config.yaml
rope_base: 10000.0
rope_fraction: 1.0
init_std_down: 0.0
decay_fraction: 0.574
Below are experts of layer 8 (counted from 0) of a mixture-of-experts language model. Rows are named router (the router's row for the expert), gate (a neuron's input weights, with its number), up (a neuron's input weights, with its number), down (a neuron's output weights, with its number) and show model dimensions 64-127. Each number is 500 + 25 x the weight over its row's rms, rounded and kept within 0 to 999. Numbers have three digits each.
After each expert's rows: a language model's description of what the expert responds to; "comes before" lists some tokens at least twice as common just after its tokens as in all text. This comes from a sample of Wikipedia text that the model never trained on. Tokens count by the router's weight.

# expert 21
router:504481514504522536501475501544531439533466509535506489489509459519509493516500521499507451489478485541511499501510438475432543511481500519510520474537503516483482486475504518487507475521514535
gate6:470503506516479510467507478518496518511522477514523539521498502549501511478487507517542491461507517460506511552534491520502501476525498490522478543497472485494466553507488479500484490499501518
up6:489509502460503488511510476518502471533434456505554561491490507507481524486541510469498519478511533504504460476463505482508461513492513504466509483507485516457500509498457489522480515463528511
down6:512515521486500477473476470514522495549522446502478498481480474494529465472532478450518523482487482483516556488493556484546490458516515512460461537544480521563489468464484490469453486510467505
gate7:526518487468507518523482508526490512472528510458495469481507525508498473489502507534479530516485506480523485506510480494494506515525488516489474474498480547450494509526469467518477509523494506
up7:513497486493499526513484501517476484540531494472503499492504487485527502511520525480497500501508514483502506515492482462526514468483473502509468486518479488552495504502465558519447513498478467
down7:506511497521492548463487520502475488516482478500476483459557451514526510488498474471525514464470488460527533557472495477519546513483488525550529477490491474510466507519527520441551511522464473
gate8:522528490509533505520528513515496548446502510504458499459508469461521486489519482514476513492494500516519492491541485474493544566531526465511502506448466480501489504462446499484488472494519500
up8:501537463501450496549474493488533498506495501467516493513486492525513517483495493458515522492484513473503480546531533492506529495523475477510484484500509461432512520535483506542540491466481487
down8:488508492507496506509511439467485491464449457494500514523515493478500521500495513510523495501568500497509529512508483517539509467484533496491509500512487479487542498497522541505538442475535520
gate9:490524478512524514481504520506513471489533515445455502511483518512508527522492469538483541484497538511448500523522511514493473489512439509465522489450512479536492515495494461522474534477478481
up9:520505472523543495500442527478460500521515506540484452514456530503507508469481470484481514482524500539509482501488497466554524482492499545520483471546481463512500448556486514540509504508496501
down9:480504530513480439477450493560513507505502494485482491490513507552508486567507466507494475522513512483519471445501495541549493494538482563482476498537478514480454514528484530504553510522518512
What it handles: Digits in sports tables, scores and season spans like 1999–00, 2019–20, 7:00, within pipe-separated stats.
comes before: "0", " |", "–", "9", "5", "8"

# expert 1
router:509505534502532505506486465520561459510485479527482493500491443496528492500481526495542470509488567522530472507510465458437508494517487519499510460522517520491478485486483487486523445516530530
gate6:537543484460486538483506517484475462482498552474499488483513530508496487513518520508472531519480530485497518524513503524506482480497489502494523487498515484519510492495513502488500521537531521
up6:503492489499518460447554489507506500552476493497529519487498491478558547487490505518502504525491460485496516477487483507476502459523490482495516499500528524495515525526522496501483501496466492
down6:511504506515439474525505518478513481497451521501491518481543480489499491482489515486548516515475557524463488467489466498494494515555459491519515509509511545505482494538507494529471488509474455
gate7:529490552457479566515469497524489533533508464457521484471484475449504543493443479501533522519490527508460556526501470507527547483529526527547512463485535487495492479496501502500483473472484513
up7:511454540461483551501497500514521530488491515420520471478493457454497509501498485504514506468521514475489518480523472538483472530532500516568452485459527485468489476492495490520465517449519494
down7:482499476512531447461478516483503471485469518491531514484488540544487490511493490505485494525505497508514514485532508492476494529490522489503502512491494509516529471497482573483399504498530525
gate8:530467527507484523496536519485523498510525493461466507516484478508511500534435455499492516564489514483493518513466500538514483510498532479529531518507414478533480493504476458499464553492544495
up8:490522532534520522479545539524469527528513482472462520478492480499473514518470509529494499498467510485508477484452526526508452478474490468511464538539509511546458483526509522465476526512519521
down8:504533537492520511496508498536475484488565489465510516486503413484483522484476499522512495515515512493468520505529456536513482468528523494481501512526509507505505456499485467487504508498524570
gate9:516479494492509551502510545476519529481496501482507500493444544535465530506497464486475534514487549483472492486517483419482474514468450481457526502544469572554529493512486479530481543508474487
up9:487481522506516481538523507519523476515473512475464468499494525468526476493494510526497510508527463488493505519506509544507539529497523480499462493442543442440475513481524491480523458480492515
down9:509526501484545473493521521466444511512509489493495506496478527544541489491477505532481518426508500529509480507486538452475515547480488481501533538496463508480482444492523506494492512513513505
What it handles: Last digits of multi-digit numbers such as page ranges, tonnages, identifiers and coordinates, plus closing marks like !, ?, }, million.
comes before: " |", ".", " |\n", " (", "%", "\n"

# expert 22
router:513490482470529531538462456525534485513509504509487474494501493512527492526536510487484468505440510531491453508487462516482477537543488497497524499549511545501527525492477449474505454482490503
gate0:513509464546510534490531478504464495490460495512514498521518476511491550505514464526546501526497476526491477484509538514513460500534455455521515531488508539553480499521527488487476505499526486
up0:541527450497498533525479434508468476513500536523492510499478500513520531494490459495500505535539534484480469483501491476502474536514488467477511512523529454477452486519501495516503527496486429
down0:452493472486478484509498504515511471487492462495532494545520500454533474487470496492505508458522516472543526510520457501555495508482569495497480508516493476501520471524479492453473534528551558
gate1:544480500517504468523508510500524510542515466519468479479533527506469512469465499506524538497509506532485538514471485492466465484495472495538524482481496463480530454482526520474525499518504513
up1:521493513506497517518477503510533463530526476513463508513542495509478462500478495520460522508525509513509521471429500475499458453513486533489512485502452512470554492489511492464542524482529526
down1:461544522487471508465505461519506471482509541466468483485486430517500511504538525522479510472488458471503476543543528483513489506476524501512492471476471531501525497486467442508483498479521496
gate2:513489486485483511472543477522507528484507500489485455496476530503453554496534521513464468507445517485501524481481510478558496467518483491485494507499507550532538515454504471453473530463538533
up2:467482489499527496508437525474504499517455487500505561528516547476508478527460451488506496528481464559513502507488515522492488518551487501503466489466511516507491537560526497517541518520471436
down2:433525504498499467487521481541478530554440449536489497488478455526489517540447481495545517510500502492515483487516522551460544458463481484543492462461518524513482524521480487531519491502513481
gate3:540535488521476526502510482499511523532548493463540470521505527468508549477501504498508520536492533543505526476497523549500521514495503518477539503486492481483535510502497525473519481507471522
up3:530547495548515490467482464493484511538531481455516534508527513499489486495489502516488529510520527534515463488491540553508486514509465490429517506483485455514516468487496500479504495469471517
down3:507522490487482513530468505500524488479463481513529513458490484540505522491496518475489502477490525496515498489506514507522500511516481485545479509507506494508573467500489532488523474485503498
What it handles: Field names and headings in infoboxes, such as Born, Coordinates, Preceded, Origin, Allegiance, CAS in "CAS Number".
comes before: ":", " |", "-", "\n", "==\n", "==\n\n"

# expert 14
router:497522555492513520488494466499516455499517493555496491480521464540550497520465520488538461467480488513525473517516474479456485487514518534492511505515551494487479529493527468493512461499500480
gate6:460533454500464447509498517493484483491508465515494501419464478515450484483492573456514494469529472434479524514516447531506502462517513514501502506500508521500472481486523535503555492536503505
up6:484451555503513510497527440510510487503515477501490503560534512480474474497527492477475507508482527520483504468504504483518512540522483512522538485523489514502510488507481488536548483470442478
down6:486490458521534533529540537525486524500505567477484527505469523483520490493507515486442543487479492470462484492495498478489505514479473523512533471531512513468541469516510472523501528476531490
gate7:498475514540516490514538477476459511479510548443509467509519550481513503504560503501517501482515532476507517517474564556524496494505489530518494474483523512502487521517475501488503515490517515
up7:497506461510484544521494499478466493529524482511490521523468500491521513478470480483473519483510510487479467445497451474522531563502526471466521536498497483510487495479513499501542496496516492
down7:533527546545485481542493492537535525496516529520498478519467487549513512457456515475482533486459480507511496481505519528489510501489411508484504498522512472532500546479511466579482482434484476
gate8:496466532524493485526498495460501478517537509530552504522536537481487458524481483496477475539527501481524445534512530556538551503481516477530486512542493531462498480500515509511525543447534522
up8:521483499461451531526480544454467546544522506530506455543507463524499431503500515497503499489514505478459527467467501486456499509528490502534470494543551490497473484529490500503501515526475532
down8:532475496498493472562492506494490482488465535500465484498502509499528519511519501489533514520481525509526472479538482474516509509519460544469469474503534497464469517501457501523512446501458540
gate9:505476522512503456506533555543466512481534463466486461531521547492506512518490517498448564517517480535519501508508474522493532487478502486513483433463516522511549477485449484528483495497550539
up9:477497484481518477467496540502460481490506493492499487498462545500491518512504540474493566484477503511492510521493532460544494519506547473524494461479497475549527502442482494509451488504518494
down9:521504497525480501475521447536471521501513520468463498519518504452499548494518542511496546478532512476509508540504550455515500474495511483515466519530507495531529530481538485474465466481521470
What it handles: Digits inside years, scores, table statistics and LaTeX math, such as SL(2, Z), $40 million, 1996, .100.
comes before: "0", "9", "5", "–", "3", "8"

# expert 0
router:463505469485497508520497515518493508481417540494487498479472466498512464493493487533500490522503519511516531504529447484475480528501468543528451445563512490493477481486494551470548447469493495
gate6:449488470504485481474505472509530482508487487516472465523503481482501485474505525537472447515485524465516532527492463471517485514467468490527528513518515492478512472533527514490526533488494499
up6:488508512472529517521526457498473484479471519463499483513489492466478459491503458507477469495475494459502492500477497507518506521469514513492479517501505518501511524500478453510515500503529491
down6:571493493511491522492468496573513513472541481575494550478492490441478502474526524502505468525537468493496512523525510515478529522465484499481533505462505479476488470491484560500514463460509516
gate7:505535489461500544533522462495489501485462493471538504504496503494519505491429546511493445473463473480540493492490468484464476478530478481460526474481521509535509515490498458495452470550484497
up7:529484521510517508446501507507501518484485505540473498482513520517501459484517492528493522524509501513441481526503490479495520501494553518529480498471469491492511507504509504526514517471504480
down7:499540534478483518538522503479519472530489427465538484511504516479494467494512510501495499461480502500517527520496501525487494476531507499491521497452523499490482501472503478475494501483466524
gate8:513523487490539475476564494470482523464416469494530539508520456517489529511515506471506513538474458473470496479501509555504525485504491545522497491507488468493515512481529484494528499495470494
up8:511515503527528480496495467459509527506502529503483460463563464507496490496503556441531484469542469493490564470501512466497506506510540524515529453479541557493469505480489482467510501487522507
down8:509469452490482518533511502484501513486481511523515487498493507445465441516470465516518542536472492529497482493459481521514465491501499483525497543497475526531511514454527490493487472516518504
gate9:444508472519491525493508473506512491449503531545510531466477523542521488508490466533491514569520524481497511503529479468489463499490495524480474524520495485545482555519492469511529499504461460
up9:496508497514515534516523522517496480514487480525514492446515501502422492456477481483461498523528469507509509495474506489474498484518501487487471452514501483481467551489528467480515510508513469
down9:513496508502484469500481462507486519541498480463527471530514506572506523507512487454541485505495573477505505479462504513451530447483494489474544503483496488482512525454516513530491449479515466
What it handles: Mostly "of" plus list dashes, colons, table pipes and headings in infobox-like lists, such as Member of, List of, Round of.
comes before: " the", " Born", "=", " Country", " his", " United"

# expert 13
router:467562505463499488529486518490567487524508515502506554482506521502497500500510496483441524517487489514491491477447484485470476495501535504463511492533521497491569515498467476557524513495480482
gate0:477479473541427510452467504497525513494527528560510471545491509484516530484489468491529521508536482484478502525482456517485507486508527509483529484500481507483478492496460500479489523483477525
up0:504488482512498481478497483488514495556499565513481506512500499491506482485451538447538498495512491510466533512505461507509510469485541513480513503507477496499537519502457509539460505527493499
down0:481524468476526467498496545527516471502512525471475478507497520505484533498473506513483475525471430508493530513477488507489491486440516519499490489445507483528553536492502444520482498512513520
gate1:495518508503461498467525490501493496513520511522503494534450509537503533536509493499491530500534487482547525513450513501492506481491484452543479513523489501523461479504434500494503510439482513
up1:532531550549496518502527497490509504494545458516527523496482496511528539497496525494539495524467504475531508505487470511474486477540517527487467512531514517544486467513486497470491436514489473
down1:492547476512517453547503517489500473484492490453522498480493518555533486473523514482510517560516502523501495499488489497540549509490534485483500520485482483485526559445494513508499489473441509
gate2:542486528472489495495525474522495510539534492518492521539464507474547479461488554491462456528515502533480497501504504540478516486472514464494525505516510485494481536549497536521520540475511491
up2:461507502482504507525484502492514570467450512533499508471498467479493537511494516483534489428492488426540524494499503441569527501469518542489504461496515547476534476493473472520513478520513486
down2:520513536503487480483509509469512486542489493506499530495484529554486498492498497558537484518463514496517485473537467519515509478511434485539463516511455499501506499443482502494484481532514500
gate3:502521490520526514530444462508502507516509542497475452471475489540482545489519531490508459470480466485494514515502523535485498448439483460456519476482541520485493476503499479527458542489460507
up3:483525498517549512475473471515534532494517541540495440461490457477472527475544528495503452459507528462488486539492471489512520460464478493514518485522571516464521510491465493550499479455502479
down3:469482526492510478447497520506514524493484500515484525527481484497491506464491481541515525482538437499496496473494494509533526510513566511565464499536512523515494496492460490478499476447550560
What it handles: Verbs was, is, were, has, had, plus adverbs after them such as commonly, increasingly, traditionally, also, not.
comes before: " a", " in", " to", " as", " been", " by"

# expert 7
router:503502542515501503549491485507490524481516461494513478500497505496507501513506520532528516463525505427501476505536545534528515469504565499525489530510498490507491496503446494497514475488528517
gate6:516479509526582482517511455489480488550516479513472538512495435479482473459512462504512480468528492494536487508535542472481518522479502498540551516497491534526517534481492521457463495524465458
up6:481500464477472473494498543489497458491479495482546511493489543541486559486508531494485544549492558474496539520451441531498504532498514470478513521487528502481460478539478485481504535478509514
down6:513517479509522523537491498513516478510515540490483450479476562464501499519497538524447534513518507511519511555460453504538477512521516535491510484528450491504501496498519511526492486532493542
gate7:511532505477479506481538453520482536500494497532475496452516474489467464514472497524533523537505496522479517498540492531480481489465461498475528509470502495506489496508490472522468475507536513
up7:491466513501523489491499538527498516506551498496476526514569519472500491542509531529524531490505458487523512500509460484488498534495547489528468473516498539501451481451524531464494495492491515
down7:494543509461564430498550458497508524513515493493488504524461502490478470455502505485499459523509510529507473498497504487518475528511511484506419527484506492476482506465490466491491559481508525
gate8:552460490541511500503491510535490507471526497530523533467501506488496494512512508537480531514518463511499531478537534515536476537485496516473511458521505508469493466534496539450484471489502519
up8:530485462503506487493498523463475506459530505517489445504526486506460521497518508505462518523497491496481453548481494506530501471521520476480535531449502484460479542506492543483498539472469470
down8:492542475500509462425487508483460515520495484505493475505516541538512539474507508498551485493512528516493524473503502502509487478532490510522480467552467499514492479482501500518466498485511493
gate9:503499455494516476540524515495482534450530513476518472519533512567520474502544506510461504475500510482519509480496515486490503512502481503425485512505491507526514490474522517527456520493516526
up9:482543471535513521485473485519492478528487501536493456506507521532492523521510472478515500503496517478507493539537515478505523546488529458504514475481547453456522540514495504482492486487498512
down9:471487458527477500504490491515516539524486507476472474491530554443490481474518496469486507465472471518492466530553514488561471513476494487454520516482507513477510501542491479477497533482460529
What it handles: Common nouns right after the, a or his, often before of, such as role, population, life, shortage, presence.
comes before: " of", ",", " in", ".", " to", " and"

# expert 6
router:506472498453502486494534493487530507536471510487526542515481476523512494504489571540534495481456480498539504517508476495470486475521480574542462483486504477478486511487505487501501461511507517
gate6:478525508522514506515497514487492487488509508508503535479473484510493498456520507486504522494521486513510491523494541472477451497494514517516517547518479450529507481475495531483516526503523514
up6:508512523510491534477476575511483486515506492495533481507497517490476520476527523488510533504482496470478449530514514492526500504492518507490501543509496466544457538491530522486456479468529523
down6:535511490513510490479509529498511478474496511495537415496530467483493514516495498498541476487518546489508501519500478460527488538486520490455479521516495507507489545498481505503493523492478472
gate7:509551517490514473493482478514512523543495491489539505474467494476475520493520481511530514505508460490514528499512538492508545526490498494508520500461513466471526479510513499486484461530483517
up7:501512539495494494466512490442499516532510503468490499506440539493490505515527524482453484499492509495497543526548517487512486486536514472505537517443455489474491495536514532483448521515505483
down7:500509482457497472534514506549506522470438539543526527493494465470489486518490502516468481533479542536544476460466512461502515496490471471476498520444517480433447495526491536477495498498470524
gate8:513536533493549530501505480487519476493489508451466520526468495484483530508510515539499463499475514502496445532540485548495444466483564501491524440489492551499560477494517505494485499498543496
up8:487516538522493452498525473496523517547498491503493493473502451469493514508501495509558482518466476504492504479474478533470512532497494468523459460474501522512511498495516516522495483543440493
down8:491533511482498482510454450480480525490485500521508490491530496408497488473477524505479499470538435482511476456512532482464507532548473486496524502488515462506436487507487493490491496506485510
gate9:487491523501465501459492480514467516446484434506514508505497535482540527504495497530496465475446517461516522485489508465491519503479527498488502486426516468498490494482510545472476509523492493
up9:540474486482465543511509535508518522485485452529532511515494494512556505509493493477463506516452504469499526512482489482490532510503530496497501518490528474492505483505534478480528539495505487
down9:510476484501508495473515456526505467513492497450533494456495471520477500503501499502518475486522520494492494473504500484462500525520513520567518472559512456464449481529502522501459504477497489
What it handles: Periods ending sentences, heading closers like ==, and dashes, semicolons or pipes in lists and tables, such as 2012. and ==.
comes before: " The", "==", " He", "-", " In", "The"

# expert 17
router:526506499503509523513505497532521488536457488509486542492476468521544482515486496455513482493493489518526535476536478524466508511508487532496469456560484476513515522460463528463512454484512520
gate0:486491536511515483474546510532532509484494497538536464495502486499531520484497497518489460521479510494480482487467518524511513523537510490524496508507465536492459506488495522488499500528500509
up0:524486536532525497501479541509554500440491432510520482476476531489519473505492482512462471490444460475451514559488508492475455478512510499521526538488492523514506528505479487512487487477495486
down0:531480516509497481531503516460475496531459537494512507491487477515520558487493481475525541486496496498470545488539498512468443502486500494488481522456493469518537483469469496495498500439538507
gate1:525495470499492499529488532491550470502486501416535490493508482500532484477499504492535509501501527501542501500488482497533531503481520475534514483468483519504525507494473479481511467483468529
up1:517427500510526515533495496505473503487491480509508493505503477493496489473513495507545501502490509454533467482505464504487465500504508536490498497461523484544481495521509527534540499493515520
down1:542531502504557455503560514509420566519522494507498498473478508552512475521533479511505529456485504456490485487527528511498490527492466507518493502451490478485499480526491492478508501501481478
gate2:521526454542491504511451474530484477445508476512522454510484498477505514466490532471531527539494477485484542525480509460524523469496478453512509469570503497506479508514512485469507513485455507
up2:508459536501475472530494569465506536473488446489502544480500496546524497488512543506466531485526519513481496517532474538528495529495529558475456521478508501487487508485449517531501533548496519
down2:502514491521493489522511454496473479481496506495501494473508525478475521495486510485514473558491480478513531495535516477501532472503528486468472505508549466474465514522500488466499510464493522
gate3:468473506465495513509492537523462509490474449518553469498554505471523484513511528486471513519501512484499506532525462521517440478455540425515492488493494472480477471494505486520512525479463488
up3:496513496511508466546453500528487515544518482516561487509534494517505514510486548512475459467501535496500569486505517501469471500486494446528491473523507518474484561458440491529541490503480522
down3:520528512478469520486450477577514461537479534517508470504531471525516498482493458488486512491486512477521500513473480494462537526513508473495499491459460460521497521477448450467542504497473484
What it handles: Table cell pipes, month names after born or in dates, prepositions in or on before years, and coordinate second marks.
comes before: " ", " —", " +", " −", " September", " October"

# expert 4
router:448493491468472486510500569484488498513498543511513520490536513494483496447509497503448542487506512470474548474479507475473496498539556506516487467491509528507521530485478503486486506482479521
gate6:513520462508508491463488522539503480498481518452498463489461505487497500465560487508529460528472493483502516490484494523468451511447516508503489539510482534521494487549490458528473509494496535
up6:512491460524505530479529503491506459510520525532481525507552512547547480511534479512472505513513538538508490507470546512560482469521497521496483479527480501505491463504511531546526513506479476
down6:487478492506508534494549562537497503502502557464536496493527492461481474496533476499460438473537505486493479530487533475476479480479471513450511508482496491536452415551503496496526553516507467
gate7:508526553524508507481510491498445545529490490470520485502502511582513558514489495495475511533493490516498508499504520539510447492540505475529522513569477492521513484474507514514501471551501471
up7:507497479497541466503479549496512523498474507525468525498448523450522479478512474525488520487505528491495455512493492491504503485520517483441468508509490515458518525520502484489505535500476470
down7:483542520508487505498523498507525505494525517485478495546563497497475563480505486509525467548463509535505506484475512548480505497492498505526516525506486498491526522525505523484500472516492511
gate8:504494507510517477492467510545483468509483447473529538474490548531489511447510471522454470558502498488475533497535465520514515503478462494512526517511491474508511515552521534526481509486503492
up8:510511505518494514476552496509482473552474470489492484500466507497486481466525480499487472507528520487485512492456472534507515493474483510479536505500487483468502495570513531497505496499546510
down8:519518499498495523496490489507498524437472484541447512497529527526474498539479539526479507524500535474479532450520461519470518462518558475484479498517519512467512543468474537511481489506519544
gate9:474482511492484540528503508491466498535498470499512488501503503520473458521520555453494507487473493522487548480487484518490507516481487520498508527488519522508468475509514478484500544488498530
up9:514513503446453472525465460546456462477512500513519529455542493468484530512492508505496507533513510507531513528516521468471497537469492489481483447488484496481503476525513522557514468522519436
down9:473486554519535489523483505477528537540506489511480509497517515464503492525476519477504472493512512499486521529464506510476530561551553501450505471505479517520523494523500458495508453512481540
What it handles: Prepositions and particles right after verbs in running prose, such as give up, take out, founded at, published by, with.
comes before: " the", " a", " to", " his", " an", " that"

# expert 23
router:512528499481515531468457467498520464536494450524512497486503464527513517501486507506533426477487507527515509533501480504471563501487526542488515470533511475505493532516552480497541514475500531
gate6:490502505518484501535541543457521466529537528477515485492529506536520523501494537484484525498455523489488511526523525508522497505496492491541531526497512467528468533502480501537423512536486504
up6:509500500501539489503518447490504494468474432487486508533501483544519500489505476466489517495482474529499477464490486519517479499492472526482510521526563471514508484488541521519481488536518539
down6:450539553514523501440548486485522482484498496472472525520471515470521511475522487507457545505496466469483473504458499500509491506502497522489466525454487499529468513504432477431479487467499454
gate7:482498497460492488527530514484496529472460492499469508507504452495526498514504469500518497490529515450494549530487498489509503488484479517484507485487503515484505497455456518497491501479499539
up7:497480523523427514473507493521502527465541533519533503466502493546500489528517473557503512528501472528493486519538529492533523503511515497498454504495502514487451495486498509504501492468498547
down7:487501541502535522528450479493543539465513505534458464512470488467494499504516540463496512492552485492531510528533491527456553501492495524466519505494475513482468475470504530466509515504493489
gate8:494476541498470490541488478485503517455468520534481474506471477539498453505470489509495474480551500481487557502491544509479478434503510485497512458493548462519476462451489519522492501545465481
up8:496477510510488518565515489502503519500499551527477492527475517531513459503511495502519511494539507469548534476511480496474510474496487491539482491500524477502471449446486524559488493503467494
down8:545481563514549486490519472535492500484497541470517537506448500507459488499518475500470519530509458513517505517497533496543495457487534520498544466485495505524478492502507507526502482501496502
gate9:490509507513521542464555495510518493488525460532529492501452461483491505502541482511541506475473477510465544547510499480490486478471508499489490510493448527488505510503508498549518535469469505
up9:500519504504501559488518490482523519520538518526474512483429499465506534520481500498504475463508501502472490544495516470506483473440451512482496524532486472545524510513481518495510479501560503
down9:515521519501484490469494499530448501503472497520480465515494556498522467562506544522476543528547457516459501469502509527475500469529528507496506501521512521520496450489506512453483523494475498
What it handles: First digits of years and dates after in, from or months, such as 1306, 1947, 1820s, 2002.
comes before: "9", "8", "4", "5", "6", "7"

# expert 19
router:501524481491478488479509501515498479559486518521509531527504440512491479493504473476500509478520482516506537456491492439495503498519514531521523440480530489531473524493513555492502471474519488
gate0:509553467524480474517559505468473532493511494513473515474494495468531532485485548509502538502446515494515479474492519510508486485492491531456496488535503524504553505505484528497481522473508485
up0:511491447489492507495551546512508475503518493498503503532488480484533501503513506513495525470465472520500511514510509476554477503462491478490514457545531511500522505525500517506515493457505467
down0:507494527510538491512461513477521511488483477506515508499470501550526470494514495477453438500507510483472488441488486516483504484499487476557436499503492506463506545502507516514503500499496495
gate1:471507512488492478514501467488472471496470469493506520557535529532460495484532491481532509503522494505496517545529501486495493483451488493527524486501544489491467502471512508519528477511456487
up1:562486527491527501512478472533524530529517477534526497543494471525485505451463548542486485462497490506485554535542510490532530509499484527496498481510508492489505494471478500447535472559460542
down1:462463466472486507501506522493506514495513484497513512488519516605468504493529460495486558503513546481493530488539492507483491547530478467507513499508512488492443518519552510503502549431528514
gate2:452493486459455489490489501440486508541528486538483498500502505470489505498520507500503507534549492518522442513503499546459519445503530448494487519485501477478468473537492516481437499475472510
up2:503504491510536499507507482494541516515505507453511462506476507489505488488513505509541477457480526486522544504478503482509511489457485496564524506469481535485493509449464470528508523527496503
down2:508464526494491502475515472532483530521489485538480486540522471467515482537495538501515432529507502493511477480484514471490487484509504525524478489495468562503520510531535494556502486514516472
gate3:504493504510474484503533526474532467452486480504538511488521518491531519496466527538463481510458457471477495496459492502527488500494528497494515493494514507541531474487521552535483459512486472
up3:473474538495523541491503526527500456504508477509513473553457516489530508521474492522474474523549468514440492510533470473509509522462556490520521488505526524478480481472507519550552477476430494
down3:527463494508482532506472486491497457537498498479494498461474453494514513518482496501530511497465496494533523528507488486506525488459482503471499445463515511506475488488535513496479468502505500
What it handles: Prepositions and infinitive to after verbs or adjectives, such as qualifying to, unable to, capture by, moved into, would.
comes before: " the", " ", " be", " a", " his", " have"

# expert 10
router:501511500487510515497460531488514490494490468510515512493505464492525505535493555544504482475479507509539485517525426496486509510506513549512502488510503480525524571505551466475571442470519495
gate6:517542492540456495513518472537506476478486539490491491434529540494505509488521474514531485517523477488447518491551506526484496490496432527487464521529502469476551443486498525523490498498479501
up6:465471522508475498487563472454512456502486487487497460505486464477498486486505519491466497503461520485494478507492562487494485472547502484508489483477509498491481520502512484534512484528492515
down6:526514487469478473437462482498509492461508460507483454508475446482506474484519458452527493503520544483499472482486482550519466449496496552510529534552520467466510488499505486528483490502563501
gate7:484439465479481488530490507476548491509453484494514527498492542487525463512519557507528463490502471533497513476466503533491509488513448482524540474492483475554492475487497554493504502501510498
up7:528524552528514489474486484486476517532553506511467474509509445520443535496478465481480502497485515502488498528535481450489512483491532517496460491521506536493478476507520492526527468509491503
down7:482502519511507478512522521461501498577572470471478502527477460507524526531481498478558544510527512502520521508490533509513475512494493493532495502496532529519470501484502463518532477534490489
gate8:521473508484557517519541510516483529471509467483508486467512495491461534522465513490497528542497473488476534501480482488502501505506540493475491513507459517510507507547454484483513506495516551
up8:501490497481493491452513492454492481488469500487490487530549504484508522525489516480544499495512492517506498491548517555510516517502514519542530522481549485523516487525514475476498539466528491
down8:486529482495499485478528485491524526505496520462524520471516524527542506483484515533456505474532473522481515502487479499513508488493491495530452539515472480530481502504528505481518436497505513
gate9:486507522503492535489471467474539544527503501477504480508476524450488534521445506500466472483481524512514484473539489521526490464468490563446553470511522517502524494465485499500478442510523484
up9:505461508504488530499467503491476493504511534456506489526508495515485476508487516522462505471477550497526499484516497505465490507451509507487530479497481512497500531516503521480487501543525538
down9:505512464507531496480478511514482504467481484573486540463508480567480529508467526489502482499513469553514459547518508487499472531537526440500544491525517498462500495521508506485512444488545468
What it handles: Bare spaces, opening parentheses, dashes, degree signs and dollar signs just before numbers or abbreviations, such as "(1967", "(D)", ", 1758".
comes before: "1", "2", "3", "4", "0", "6"

# expert 5
router:487465518527509481510505484535473553492511476513494482505538476515542509486502492529496504479530455458477482477518528552501479497518518490524478538508489509524518477506497516510544481516494493
gate6:475507524505518540494526481480502498482507504508464476497473516484513499514540503499499488498479495481539480514501525507496516465501453542512490505532454515497506522476489493499462514469478484
up6:492496567472525530513517503531529492463500499485503501503501507459499470498496494477489512490471523497516511455482538516503468551495450550494503466513496500544493488487463455534486530537478470
down6:516492448523523485502507516529510518479476466496551541495514568586499535524535529515508480543500477538473487507508526517494513553518533490516489541466486473475560488537505497509550505498517507
gate7:509521524459492516495503523519504458517458498493466485504532497498509533499504540471512522509516445464485503515463464533525485491538514555520485523497497452476528529495497484541520467479481467
up7:519463491491468511504504485467479494479512511530497512483472491476515455497492483487538511457499538501495528530523528488491503475417483478515447495489510542513499503540502476477482492514494511
down7:553502532550506521497482473488513498484466510522489468531497573554471499483487480525548465496504467511482488445516475487471500516502545472494524502474475471523507497504515490517553497494510521
gate8:475506485494489468498547512535500540545503512508516500505450478483506506458479527512503493474508498498457577458516474514494510481529516493500530472498496486455471526495456517495491484476500506
up8:496500507517529518479497484510548521540550475508492552522516523468500479504480527554526509581527416544478534532476553503502477468478519504469520479473508486510500474438537527459517456509522485
down8:530444515504488496516516522513520523567453484524499479533456523562504534475514477489477511483476475499469484521464490499475542452457505496532504487495498502499522517499469510538552515481533508
gate9:518474527475497501492451469531549524505543517543492481492482484535466516528526538527554486493482463469473512533512464494499529523543525513483485480480562493537503526454527475492501522526453500
up9:499490509522494504540538530514469523516470514498480486499496519491494524545522445516539477523498533508476524481536547482450465485480481488491535545462466512526487468535514553471507468486523509
down9:531523494479470499486509508490524485487496462480508495459515499477503510493520504470524469532525552477519506516507527500472491464520443520485451519515486446507475513482477526499468490490468496
What it handles: Person, role and group nouns or their suffixes, such as director, player, prosecutor, coordinator, politician, officials, students.
comes before: ",", " of", " and", " in", ".", ".\n\n"